Weights of a small mixture-of-experts language model, trained from scratch on English Wikipedia: 24 experts in each of 7 layers.
Below are experts of layer 6 (counted from 0) of a mixture-of-experts language model. Rows are named router (the router's row for the expert), gate (a neuron's input weights, with its number), up (a neuron's input weights, with its number) and show model dimensions 128-255. Each number is 500 + 50 x the weight over its row's rms, rounded and kept within 0 to 999. Numbers have three digits each.
Before each expert's rows: "gets" lists some tokens that make up at least twice as much of what it gets as of all text. This comes from a sample of Wikipedia text that the model never trained on. Tokens count by the router's weight.

# expert 6
gets: "-", "\n", ")\n", " at", " de", " •"
router:517570541490550539509530459429516480447439525473524508563533606444459423526524496591518524492589390511491545499546480488556485535541592530467489527465518549507480466479403441493503592495423432540485502409539425502517626523505546494502382485457459551541459475520508584509587495571490477460497427484495461480583501510469409479434527496392576543496420587484494542547502509435490531540463
gate0:467599526424430452502528505464431587522554468517526517448529452448505456437464477527602505472606517376547500546408573509479508536506516527613479588524566558561438510482453447518441456424535425522468459559434491470510479497512557490518513532537497490495432519475460592427519515504520578509555549489509482503592586459502469565471513543507474544670424448461424521457600537485447525484471
up0:503485466520387536531463496475489493456415484525519545475459509469438556455469480363485509487542397495544544468450421527410546490550467467402509477481406430491503545441510410486524534501454377542448411548471503489462452500520528432505551532588478446591510519463475572501459503474525477465517549547502492505498496543497562570434500473530511470544510504514496467515505495584492510481419

# expert 18
gets: ".", " J", " M", " G", " B", " John"
router:566530474494557485457499472486524558464568499575524521510530575450473432568497556584528464515550472541484453539488580465439477480614528538525548368535470518389471545399489388521575516537457470526473518526374487500511538503571450465460460559484499498427510453552436569461493466579526404441391441426516468422484529553511544469493533444446510491483541565459532519542564466472470516437515
gate0:502474484453459536409437510481574510541459468508529591578497415502468433541393399483458474495468505531487488503525519521552476524481564444451526472441591518532478476395555447569512416490545482535441486473594486462499473533475576439390521546558515539628470527574515525460483464486572438548423540457477440437519523554546549522551555501457477389392539466538442478485495579469407496481457
up0:498444478465454473597507528477533549522570464496499470471430500502464468491496385458504473453533462542469426430539514475446526454449520520490553462541417432536451433523459454606564503586578470498509572394575511508534470522471528445550529451478504551552596506563477577494492533498515547489448473462528519531490522493513475565436462472472528484551581496606525535527544495465445594461454

# expert 9
gets: ",", " and", " to", " was", " is", " were"
router:548600395442528595465456437511598497500645577598592495491518478381487456541533526515529493528502490462448543496404481441562526472517518473452514476500573545507559563514481458535489558509546584516472547475348515414494540601559554455525436542542489573541366440561512487467545402551518481472522463432570521524526497490487501440449600432474532606516458502530521485542556382496453509493498
gate0:526478472439466439435532469512497506384524494493470513482488441470451466552461465432499436509538541456542544563550540501597515549510450554486463435601540503424568477474457422502539483616515536514467556513461565534491482554473462492486491490478602537494500519525518435526507474554496475472436539468564520551434461601568551423451500453471490481526427531527378535464463482483550472498505
up0:457457530507483527575499559506539393478494438433413419512558518468425469467483486576463533530481432560498452412509461466523533506530500549481505446466362583533490485501574532518457578538535435479586414497469470500564504425445474422574449506474539427535476422440434537490485571440492398528542468447448435472501479497415447536499497506493451465443521494507511493425508545424429486533399

# expert 2
gets: " of", " and", " in", " for", " with", " more"
router:468563520422516507482469317449596546502575552502568503460444493457535481537524535510435461481537586375491578520572538469487470431601506546448522532552501548471559519513440478499457510491501481555512581496426447406539512567542537420547505527459495598465502535513499561477524452530532439478486509498510461474525514576553535529524512470463567695560491593559544383457477486439402641422514
gate0:504526465476547528473503481436519466478555486445625490456505570497475455521532454490474508526569496413493580405523469580516535529487581507488530533501453487416504581484555582534518554429566559428387466517520531569474454554559491476550566592492465485490558493463486532481517484462545435503486512469467477521484489547516456527608434515550462541604475529523580519445521579512427472456581
up0:541470528534414519438510418499490472567489540470608461468458491502482583407530509497434422493543444516518594477577537468428527446469475497525523407447557432533511405475491550445587542427520563600478487472539483431468491542521497476619536448502532547554435522476422546545476463424555551580491463423440522449506479618466562524398527460512620614415485523464422470523591477438529468506599

# expert 16
gets: " the", " a", " to", " was", " in", " The"
router:475593473461589606470486515451507450518529458542510492473507539400499470530464600559464452562541502455512507489436473443511489466492513497439557467514494469558567510517462471482448475491513473569498492478392450501508509557535532462484514496548486535480427460513482537459526354520527553519495475498564508400525508507515531510494536468473613647466533528523467515536434358521463495511486
gate4:579566532485544483405509589532448544471504509504470525480496442495425481529489463529414450499523520517600474539404490394456519498479515488638426515484555485469474498551523463512466455369491488497507388519419486550467420489498547502485378507542535500482490601520546492578497434533513511576491570438542554517444516421407567571476542539512582489409489573577397481508535536525455465475499
up4:514523519519542515471454529447492463403466441401496492461534439550598538556505453473570454551462444472459569419507539561457454483584558520504523534538493419553491508490496544447481400535577534530596502488532598490510586606558488431531583504525543480530480422397386462506441520562547494528444456532492531458562398518534519538531503517496544419498565496418589545445484492409553589442394

# expert 12
gets: " |", "-", " the", "|", ":", " of"
router:418515503457537595507486480529554458488570539503433524562467472459488416481555520477511444501459481476480600447414482538547463536563584525467516500447453593542544599435518452487487537496480483624489507372464471447481525539537553479429452548486476495450495497503496611478529518500496486424529430490438517478409463530430604504461530457448560536454502555532490516520464424502491561498597
gate0:486496554614490464468497498474554404529474479511524502427492491458433432469456462545446521530491564552516478500555542499566579463564412511618510602518460554557510557513597469542570559552597524539449534383554494436639438482470517482570537460518422532374416472532611480513421535570523527496546485482383465513474479531557612488514447470557539505513556533493519491494517491464520470476456
up0:558489632531500397445475460357512574510461475432556406497522456410466452506494459484526466496502564471463501424578436472521525417435518536551462463514468483500493550545498440547433520471496498422515434473404507509509483447405524480497476512540462518408514492473624476508483548456577550493536493451506436513445468547522597491428519442580547476476433497556487514545458504473586440484531

# expert 3
gets: ".", ".\n\n", "==", " League", " University", " World"
router:462548521382560606454520453529615493499503547512504541551482526492519506530491599526466461504499427467492502485492471386546492470537568512502519513508443572452633524484455426526540647494430521532478554430503438515437491578518514443471451587453469470583514483594519573523536473507606414428421411394492558554457514473441541504436573444354477572593525503603566494570551484413433590477527
gate0:481450428462483499560491534572505517549394507515552464502514520446414516486582526504509534467537493472468553660456458548522485509475494426502537504496474464376473434449507435540500551512452554483472574477502483459428483529489524489538514545474492535487519465585482477481552427488516467424469475499464461533402604514403517537444542509483481537423509457460446476452502488431571565622512
up0:441486523553451474460439531453534516482529557485502565434442463541559509461508515513444489505462547512511447451543497519464501494503495521561559461492531608618541561519479502538519384510556528515472517457426559555583499492531368454493532444695542411428513474496499572546482548522493472555548587466495520444520459450607500465495478489509528473558444522521582565565492477535476486491495

# expert 7
gets: " the", " a", " The", "The", " an", " his"
router:492525509410491563486491420513497420537582522516560561475500539482468506504467585542573486531550527452422543507549502458488427476574494546400538523566495600472612529578391500540478471481442546534533599419521436348558514564514481423524511480514454571506517521564447575499516527458501515470477493491500479426541512526477489549519511440478510707507475548584461469458448440425458619452554
gate4:395566482446486537423459429611597440500547442445468559443537564485537504478496488565455477496521427504454491491522506436547536584477487590492499585520513531468580508538525482520479526529483499500613523535494447504492478538408497415627528406474334490496472412551478510439567516474518576475529488438500466470525496557454602506484488450559538523506403509525486539405513536499439532491484
up4:408510446396544502468526486502516512541459457488446513494494512565510521413540470455430513507488520573476505446486499513542538547493536567457552475586537498537559448596443437491465492538474424498615487502498440484514446477358487472704589479471294547505510414576499419457585509483541502501564435497560446410511453539479502528517502407580448537576457488507542560463501456433411420426520

# expert 17
gets: " ", " |", "–", "201", "|", "200"
router:531525460478573568470575461545501461500440576580523451494441597457470433478449518463519410521498477389535580484467446395507449432523628540479435488538469541507550416447528380560477456528501550553466574508481469449469499510533637528514479563482561545481478534452556475510541466526478486432540416461441443403478449549432479558480470555459616502505521446527449487483461448454509447478497
gate4:443448489494555523538608375539567496486492511446525447598524432535424493440629501558563486461550503521517465429495541461544493526548448583442472464531460512458557414471579517498533517498488586514480445529544493517454486415472510408489499492458575476509534573487549454558574443432429553588500543419509501437480499583491553441389439492465554489451512586554535514508432476528446540454537
up4:457483483373464500507571529465570412561507542417444459485546481502471487542480543463502553507566490562581510524492531555538609440529523432463593521470562532498492459574427469425443448390623493572474468450554493523494471477517499475450585553540508541438443456466508543520543570575448534581520602514574524469529539453552528462424457488549490524536506411507514499492586525397605565428584

# expert 21
gets: " ", " (", "1", "0", "2", "3"
router:585508486540554472489498435503486379536589620541591485479550543460525509539587598494494515544491505452449556542538551456432447458511587469518556459436479564417451474451542370561493537517482480505445521529440520529518511467517529539503419583460585465448488523429454555487480323514513512481516383489526457418598558461425589474487412447476541550468533528579506487531469428505512479426584
gate4:567438493480491486471452535377483617540548492464429537511472417542396590536436565580477439516370428505509516550557467568511489513435511534622552430519430547457509496516529463600522545578491480463394620495505516538499530574443524569465482517453462499498523450542459608423523464453554553593462454530553535452531443458476536455488453547444539544540420485478440549441439507479507388508532
up4:454479485595431517460567545490542480492555547542577427466501507538528471581563524491406469500493500516564434481465538540442613516639444460450498431488549517566404530590544467499514499550602524584526473497519485400400463459405496466406567479616519432457514459465558448582572510462520389470528535570562549486477469556554567514477491434535553521474525499515501487455457543461462539544503

# expert 5
gets: " |\n", " |", ".\n\n", "|", "\n", "-"
router:467572492524543576505537494492528468475516478572559528529415538448409502506492528514514509513515494438471483509482547499507445477618616527545477546488542481532504553450490436491450448500500506525475506494527356423535487533560559470532416552389460510452501523517420525495600493603568427546496508380516524405593440533548490518472535454435451609557564579496559479478499422494527554461583
gate4:494402445498464545474520563535525431479492492546505492515571536476494494454572569539513544610524476505513537489532489532398447461595556569488479511573497475526491529513410463523472410423515482491488549490492534493521534429411480486611571547494526519466533648503540478543510443529462435541495518435597488495457477637415493457577493535501510472543484590471423513547542454583460496454554
up4:582709500546571491499452448541506599482565460507484480446531532504488544488556529539480523438581575468475461507487466442489497570510469431440463580466400524543558487452439585556475491454377542465387503565587545436463438422475521432523483546504478435413433537506436408654465523512455569530539525525430462538427468537560537522462496507446489531467558636392530479503526476487523558502539

# expert 13
gets: " |", ":", ",", ".", " by", "-"
router:539581465411488545445499482448547482529525525574522479579550562478442508535588544551520514490491585569538561535454539469499460502604554575515510421462492543461523555441450438488515496499513547512504500507422501490582502543572546465486465540393535513460487473513419602431472487531504442511449446435459406484465454487508458472500537507464538533481399580509486525517483486452490488506515
gate0:521614458520398543515583501518508508508598486548498458528515510526463501601474495465481471451503505565499487526476510455543453504488486445496484581477560485551560427541427509529474494464580510501477418450496441444552478477520494625514461484577448471477512519513487560425518568517417442465491622419570563447443476542553426519398496497527452595512505550523441517475505553511521538477470
up0:495392554456524430515460523519451480477469486469531574506510542491547507430524446485493527630495462400478415504523505513502492536454543539510420465505463510516472574503486412450532529479465479525466512503495524543439548489487470295465557521505557487549524466519553447551485378511469584461543405643475402526558494471473586524543514463505519528451472503502507446536497485527454510491501

# expert 15
gets: " of", "%", " for", " in", " with", " by"
router:544531488487516493460462457552564519462532425485511435462477483485454425466533485523522444554548474506416555521548502481423538574618532469442500496601521557514530499515496444480531552413549511553526520535498476476530486588572608455535503506419474569498524436578452505513556406517496472461527457497559407488504431612443514533485531511507567594466600509513482426574477483403427532502535
gate0:458432544540511518436493559491460535510541551515510526549650538487503486530480539557578588567488479550450476511565569418530607550479495518525468496514518439497464580509615509550579545479458523464500510468463458379380473457528587483470501522491486570505533524523544541476537586446562488504532399481493487456508524610497532535439481421467505584509514579524497584533531506528545446542498
up0:389514516484528439520497409567518533468525544474474437574599462473455587504445467461484501515509506522521514583507473503521520497592451457490492506486515635470552442544484552450575476610503489462528524399458408549551559437478488590511522542528554466556552452543496580493421450535393520502456465551564443469481467531453503413555511492556525567525532540503477390495529600604411519485502

# expert 0
gets: " ", " in", " the", " of", " for", " ("
router:508526434443561463476506425476480483522441525552454525524546581485500470510487536544480484528523546422534516497399508423459534489485569524546496511474522475465482500460406456524542542481532464542476528455438481470568498535572499449508395480444570498464397495497508526451497488555512473456558425504469599394566425549463484578482551495486540567519499537535506500501445458383528607484536
gate0:611486439553549533567419513581557493459522492511504527455545501497533384479545533520485417510536511521517576513444547443494498512422561522557490534453509575498492497488503506511454530518402494539540576522519579554455528452489489482410482459481473507513431554625547518415532573465467453454596532462551533510556561470465548465474487469555516466529492480459557546459380523482444478467480
up0:592511448549479498570441483461509548451553464449469521411566415536572355478550433513431463504474464460441478484408545410596611476429575586483441511457553539531472564545508516421483514496502513554533442434529559503492483444442644471499546473496464507484401528572481548437498514358491502483534519540516520508516474508545575472466574478503508523505447489452624504513527519506487438496473

# expert 22
gets: "1", "200", "2", "201", "3", "7"
router:479544418519537535446598440503482441484546516525592473507449523458583450496531520494525489559493507408489529542555428476458455496464585506482472395494422550508581482521466438489444623552450496559464501379407462455494509474471525458467444624499548477626498564555422527540446452541535403442432392479542516408428546562484541439532521471408549576549570588529474471514455483494459492395506
gate15:524488498607593541512501469514515554437442402503462502515437521579557469489522591471494520509433475433438508456437553472453536522540569525455543471504522531516424537468434508553524455559486488547499499580480456486450483526518518449490489514575452446488469499431513378532383447440452491488404458447484525496452505439489564470556415503498569525470531577503520473478501442546507423498489
up15:479502410487555552605526525523511429528522433435481492482552470547491485472524522443499453488526493463433561362465435538470539543457593467566531477490499462510521554447433501469490528458510558423498461469470569530497574532517612486520497498442502595452462458526502492515365546485455551436461448459597448513471503501482487505443445540537461522534450454496553514607429425516419536488496